python train.py --num_hidden_layers=16 --hidden_size=96 --n_experts=256 --experts_per_token=4 --d_expert=32 --d_shared_expert=128 --hidden_act="tanh_gelu" --moe_layers=[0, 1, 2, 3, 4, 5, 6, 7, 8, 9, 10, 11, 12, 13, 14, 15] --router_score="sigmoid" --normalize_top_k=true --routed_scale=1.0 --balance_loss=0.00255 --balance_bias=true --init_std_router=0.00796 --lr_router=0.000801 --num_attention_heads=3 --num_key_value_heads=3 --head_dim=32 --vocab_size=11124 --norm="layernorm" --norm_place="pre" --norm_eps=1e-05 --positions="rope" --rope_theta=2830.0 --rope_fraction=0.5 --qk_norm=false --attn_scale=0.177 --tie_word_embeddings=true --parallel_block=true --init="normal" --init_std_qkv=0.051 --init_std_o=0.0 --init_std_up=0.051 --init_std_down=0.0 --optimizer="muon_variant" --learning_rate=0.00722 --lr_mult_down=1.5 --beta1=0.95 --lr_head=0.00766 --max_grad_norm=2.0 --warmup_steps=200 --schedule="wsd" --decay_fraction=0.54 --decay_shape="linear" --final_lr_fraction=0.1 --batch_tokens=65536 --max_seq_len=512 --doc_mask=true --train_tokens=214100000 --max_steps=3267 --dataset="wikipedia_en"
Below are experts of layer 6 (counted from 0) of a mixture-of-experts language model. Rows are named router (the router's row for the expert), up (a neuron's input weights, with its number) and show model dimensions 0-95. Each number is 500 + 25 x the weight over its row's rms, rounded and kept within 0 to 999. Numbers have three digits each.
After each expert's rows: "mostly gets" lists some tokens that are sent to it at least half of the time. This comes from a sample of Wikipedia text that the model never trained on.

# expert 29
router:516511494471454486513502486475488506437437479510510523477501518516502481477497535525485494495502518503509478492505487523489527496549467508493509552530475475521482520489505503465521529509493524548499494524517482500514520492476482542477514572477517523466466494491459466491553511485560507512
up0:503523531554455472507473467492466510460470482492506545536488536474480510449516510499511466501504459508502505467484482509502524514516490509503546536506532528469476451497495500467530517483508519471533484507512518500544564494521516510515485508547533504502506469514489457516487519545504495505
up1:490544490486456480480485499492455483469443464486556539481485481476473463474511498525471494486522514485499547469557501513509538540477491472522490498525513520519496457491517519458511490536504519535503509506518473503487510491531492529491497480482494561467492497510514503524472495547476521498
up2:451484533519514490530512496482486508480499476509488496468445498483534459483488490520511504491545530488512494494511524516469502536489501566511496497536460457480504487523550514506508534532474560524522498505538505499528496493493504521459525493475511485447515460473473480493508461519484526465
mostly gets: "form", "design", "produc", "company", "writ", "collec"

# expert 134
router:496468509470482527498495519453513469492484498483505517469506531499525504489467546532504473479552508512481462502553511511480508506491478496470514526527485512464486475501526506505520560505568473525470498519547470494523524521489520520477560519516481497471470447497468506485517521480479493512
up0:491476484440476495534488535485478479501503501485525514482488521513486525508510509480526519504518554507474525464497482530485503497480528498492525483498507519453481495493466528532535514477520536519528529525499497529511474534502513485468533567493545496509473494465468509453437502462465485524
up1:494524523513516483505509528504533467479502511481514492435499538522468497482464525482484490473520488509462445492520529507484456517482496523506541496508508494481484467533493471562512521490520498533523545484465534469475477523512535507516508477513533551480509476489470502535514497518479449471
up2:502473498510510512511456493488508483485506492515513516476536521550484520486540464534453514527452530514450479519526483500507520481504542477501458480530476494516509496511502509464479500464506501515517521478491468481493553486508530472445491466585484506485495512532532482486488502486512465484
mostly gets: "of", "old", "out", "first", "right", "second"

# expert 54
router:501494500486462518540513521492515455438464492473497580486551524583497487487509521532471492489500477494469497539512498507502511516500487481542504487469485507501490506525509532460499504496509494478486477475507491446499503514505515486530524543474529531473482455494488492514530493500487517531
up0:479547485438530489475500485516491514515509476479449515490493473545486510499508520518475527500517511507484508504513516484505532475505449486474462481543518512511498516536502495459470515523502515519462485522505553463502533523460519505520544457508529472488504467506493476459552482515501530466
up1:473528509484494514489467500465451496458477490456538469508484546497532544468524444510480481521475509493517512516496489462506476520527488486527522459492511487485483498524520487503519515507535523431517517536497511484498482506486525449515517530531535505493501536455505522529517491483458494531
up2:540514483493501458520522518477536518469491503511474515485505541532482485437544519498490479468478496485480501533528497503493513527520522484537534489503496510483458483489446484423506505531502541475477481515513504474522460494471509520478511504467535547534504471556490477505498500511503514504
mostly gets: "again ", "sup", "eventually ", "ently ", "ously ", "together "

# expert 245
router:519490551501474518538486499470490516491488494488507494446496498522455508484488489493488503464490544480509499474526503566503499477512500509524498510546490514487481509543484504435488533516495520508481493491513513475512538465497455548521494489487464490477491438541482527475504532490542517548
up0:497506509486523515507479484470484515508482498504506519443509515522497515500487529472519529478488509495497479485504506546519470494555469516515478488531510480513500533542505524480476533505465531497479506490471551459516562535541494531485506474443494475466446506515452539460506492520500480508
up1:513538453469475475463470519503509538479507487519476480468476454503479519501501498528531479490481516526512478455500514518486481522506432553515519524531516499523505529468500493501515483497523505505520547491450464481482533500504527502516533514539505517463529460505560508507497501536517497478
up2:510454520511511523500487473509492494512508506512520462517479491500488468490461485475473491555474504517516465561511513479501520471494453433516531532548502522500498535480470459473488529515492488517499506495529505497483473507514510518512454495534517530501514523491547513536527531502433483513
mostly gets: "into ", "under ", "with ", "between ", "through ", "from "

# expert 225
router:521480511458472504528499549454510512489506497499511500507543491545523486447482517513496477476522462530459466515536514504495525517540463476487554486491483524471504502551518505479487521531509529506476500486518492481532518508437504494521548520490501465481481459478477482455499503477517514499
up0:521508493507487503475480546479491527503549494494512495459516493508506540463533524509482516519518454517466488490533484507479478485502544520474496476518464507453495498488499550507504504461532503507536486495515524504541525502464495472449507459535499504526541486519460507476484493453495442536
up1:491524545523479507480480538459508489465517508506484483556508485512551519506496526490505518513485501554512472517520507495491519484516488528438475517531475517512513510525540497495539510514496483510449489523487465455440494530492496473464513488488500438517496509460481508496485519482511479550
up2:569507489491519505496553494490530508480540495524470472520503502545466502477485482500441478469498493511460503518565478496528486464514503484507457539506506518484472479538468521489509504505480527534478484518468487472494510459514496542505496510554506514468500497528540496472484477506513493534
mostly gets: "un", "most ", "Un", "For", "non", "high"

# expert 41
router:510495514509504488551491513490493466511510500447509502495491485542520478500475570536501491498474520481496489523502503486503522469486495474498493545551562495468483476503531458476523499519569550526459520493534491463506519517520461507494489515491515492472468495468479474477520519467487499521
up0:514505492493496459497489490551526503481475484503450540450523468471534457519475502508499471483545493507520522511537515510497548491498503484513490515450509455477482516497526490485477488571504553519546510522482484492510511482515487481510504490496530518489470501503519482450553517504518495458
up1:513476511509527519498552500471530504465517524498539508479513508517516520475524515489476484480491521510524515506526482452510496479486464473522447502460490476538449507448515526504493498495490551517510548478501461514463462514514561513483510527499495504504486461457489517503520469467545490493
up2:543506499524491515528492490472466479529464487504531500542522540503486533480467505449500509471482434512517502500514511502519495474511525505489495517563478523530509492473499477488535447455517484524522497516559503509490477518466500462504511522501472460512501501508530485501504529511436476509
mostly gets: "el", "is", "en", "us", "as", "El"

# expert 163
router:535465493478491493523442519487478526461480500483539505493509507524514461515517522491478486491501509513473503560503487538473497505518479478461538525527480548485465545541492491505516514512532472534511478510517497470482510500459439498479533538518499524456503463499470540488492481479474502512
up0:463467440463524484523493504488513501490486502535502524504497520509491443522524481532496517448488485522459533493529490494527523514523492532465530499469520494507491486453463546479522496535504428510515515530468521485520472489481525489552483502497506507530475469529538491508480509496500526504
up1:516477483485511510507429492501451520506501506516511519485559483571505495532485518486488501490539528480504518531514484551496496543501496462498506512495504496466509575500493492497496514489520526535445513496522469508472498476444438507524504499494524486517505477494500523473528502474487516494
up2:497491543533506499506515515463501506511522525496436445509514519494494480472535490523466461526478479486519503517502517494493478498490482489491533464500503491436460500470495517533522543481507469531535514472565503502477490490514474502470551543476448486528499501491523517483490490498492543488
mostly gets: "story ", "body ", "move ", "head ", "floor ", "stroke "

# expert 98
router:507526536518500528502462527484468492516465489475514511484506516562489509514473537505474457489534498525436470500512488512521509468523463479514480512519528505478481497478538487467532541515527510512481521523544509468568505503499487526498477501526489490463455456489496504494530508462490470513
up0:491499498525526462524522499492468502496490524507527523489471519535507508524479531486529468503502472513489477530470512519488465482469467536522497490476562486433472549536471504482481514509493511471563501518496536477528481522493500476487460489502512523478498492507445542480515535489460498514
up1:467457502489536497516499492477509443526470535446549535510505520476479502493542459486481489526452500486484511490498464533537505541484503481521523504513488445534442480494504479542505529513490486479523504489467508497508542501484508500460533498522500519505458498500487488535466506508520514529
up2:505544509495546517474473545490541496494517502501503527504453482510450479486474485526453442506510495529498485512484518505537479529540472437479501481510495529466477538483558516474508531511521475478500530507516504495505513474516496525504470497478505535458458485498516531470521509503472490503
mostly gets: "y", "i", "ier", "er", "ero", "x"

# expert 17
router:478484500501469503497490518528484519506500499502486499489508489468491472471508490517460498451536477551507492449515474534511513451491492504521513484557571542428463523509540498484479486546492491479501489535517491498497527498516494528511541494509485483488501535500493528508518474481556505527
up0:504504488487463502500463527466522479493508505518476476518538485481522488488521545518489464504523514462546507529547490523491534495452535427477525512502510535463461502478477527476508501515503496485550506502537505532475511484496514531452520473479504500486463484482497456489542485529496516506
up1:496504472524462524527477498509497506511516513538499533505506477520500503479518483476500512445544477553519464430542499531479491492510475527545482491572526501538486482468517495459480481508519518496483494553541478462499513494507497500493495536497486461477490496481481483494534517497518489465
up2:514494524511486530498505548508498515448516509526520488494481505501546440508516473533487507454518476489520472490507529499456508502533498501518528511552551548520462476461482507449493471475522468474526525547508471508467490480527470534500505496487468518499481480484496470504520519466509496477
mostly gets: "of ", "Of ", "from "

# expert 146
router:524508550491486518525511510454489486486494504475509507501553501516505456476499527503460464441513512522487474488548506513468518503531481479477509476513513486494461493500531491472523521492528495573489507490538496420531512497485530527500490515478484530488445476496471491504523488500490501532
up0:520472548530513481534524488524483460496482507483516524480499517502448436473485523526497523490496505504521489483468481523483501480507471475483493482548517478530473495462558503509511501463530495511495505508507524448509454535497529510517487494489478564460498482467488498479512508523516555517
up1:522518497504539484488532520505519477505480491511504507515472478502504482492444510472480437492477522513511483473534484496482482444490469534471481537529479485483481510546525523497545489492509505580527496513522505489484459489519475529458553481518491534506471498496510464511509503517495520547
up2:536487498506483530520516488499506498497474473508524517486481543540483532466543506486494510496544549466499457481478524501469500466494505485529509512573430529479500515472468532519508457514498500478499502506530507520465511521468469528449519502476485527505534501489466490508472496511492478536
mostly gets: "eg", "uc", "ug", "ud", "ig", "amp"

# expert 104
router:471492505479461500525490535476514508435449496504514515502541484544538482502506544501487478497505506527484448521502531508492525507536478463525534532542491496490457514488491498524495526486502518540456506542523474474519516523452462527479504526493489512481441495478472497487503513497476519509
up0:549519525473478563517458489482535469524467482517522523491510516528478492511495497496486456480507473516496494512514480462536496529529498530460480499496492515489495485488481510516513499524530490483465543545534495490491524487529486530469513521498487507483464448562510478456444471500519521503
up1:475475527489519471507546517505471500477513498482496522474468523558511470496503557558510539504490457533456468483502476493458450535503497498497489472520507471471474503524515484499518506535498469492502523527527517490500514518473478479469509504527508535520493462475459485483493481503522475557
up2:510510525487541517530491511478449510466457513565490536504505505499528506481496518541507510523470502489459507468535502559498498518489476514519477514495471500486509472520501454463459515481504506527502531479480508539533514504484528487489518568491516436480483512473473519516502461494496489521
mostly gets: "ear", "for", "bor", "bre", "lin", "oo"

# expert 202
router:563497496449491496531476517522512473483504504503493493433497521569484503513513508534484505493481489514481516536488487474488524484503477488488493471483467494481465537508519507450563523471521491518525490469515515506486481516486492537510493506518540521454518487476450519506550505519482494539
up0:505519508500529516477516513521497460531509469461511467498515495513534505503465521466503484466500509536503504444475495478558530502503478525493496518489514491489525473488503477507518533492488512482535465510502484508516496554447499526472503460476543480438481516423483537535509503490494480502
up1:520482510484527505542509517501503469482492437508528462499510493488511519496485434513473498479461478502498518499502493507476509557501488474512501507519465551475494525496516561539460509528551501526541507509540491486501511517524461501500497463546480496506467495464491448496511471516498517476
up2:525542451479534507559503527507523531494457483477485449514492525497461523478523510538506517520531501509492517520507489513507474519463537469469492530474474483461496479509481542520547505488450501540510501491481483454507510503478535514515507518508531483484505480497518481478511491472475452542
mostly gets: "ians ", "people ", "ences ", "tions ", "members ", "forms "

# expert 184
router:525479504457470507512470494470509507516467464481502497504486516522528502467553517514480506465525484471468443490532489510501519508518471471490521529516485490509443494525537518465554573520515491501503498493508484483548508488475494525496498525505497516489437477469479501496517539483529475526
up0:547487506499490537524505490527473514468512480514472529507494544464509495504575519465478512504529481487516478507489498487516493488489478496529526465495453532476540478541526540448487486504496483506522506487508539501534496486497506480522495526510547500445482482476485501531524467477527465548
up1:478497502479498485484486513450512528547549474504492469484505480518491479495542497500462498499486474503518500469523469517513501459477501471496474511513466543505473539525512445451546476537545525473540499506545515479526493506521492481513465517521501482470470492482517481440507484533492503513
up2:507512541469519514499510504523478493528494478473492471464463540504516513517501446509485507497523470506505500502462531567501515524509504537500473494505531479507458554489488465507544527520493497524525483513544492482465483485488515510494478536490504490465488507468489455526521469474454509566
mostly gets: "stri", "del", "viol", "commun", "Rom", "Cas"

# expert 68
router:509483482486494566510494523465490528458494473507530513504473505513526464489519515484492503509514538518483519542525512522455509475509505487464505508555469480475510535544489445512490530520490487508501456522515485412517531516514489475483506481480511502484501472526497479474504481474522474540
up0:523489487509547518508464475472474490491490437510560503502523504506478478460493479477558513454494432533475474485510490499520506515485470530476514494490505489473545494495542537525552513501480538510523524480510502485522463496523513496493480510517528487496482474538465470482523527502492519496
up1:500512461461473475558512476461466510534500489488506491515505536492524531513539492457478490491501458491483502522532517501508533507536479528493547497471444495530541560517436530460516469490508497515510486509536491489494496523519482489467506505512498514480476500519534511500488492515448474508
up2:545493534523517545527481532482463541490497511509538493517479513510489487485480486478489491514503532528463484539522485469504509508506509464506501459496496498479472527521502496496423527469501513433443506530515512497503495500519505497484543490523515513465516477480465480533504465434513500512
mostly gets: "New ", "South ", "North ", "West ", "town ", "city "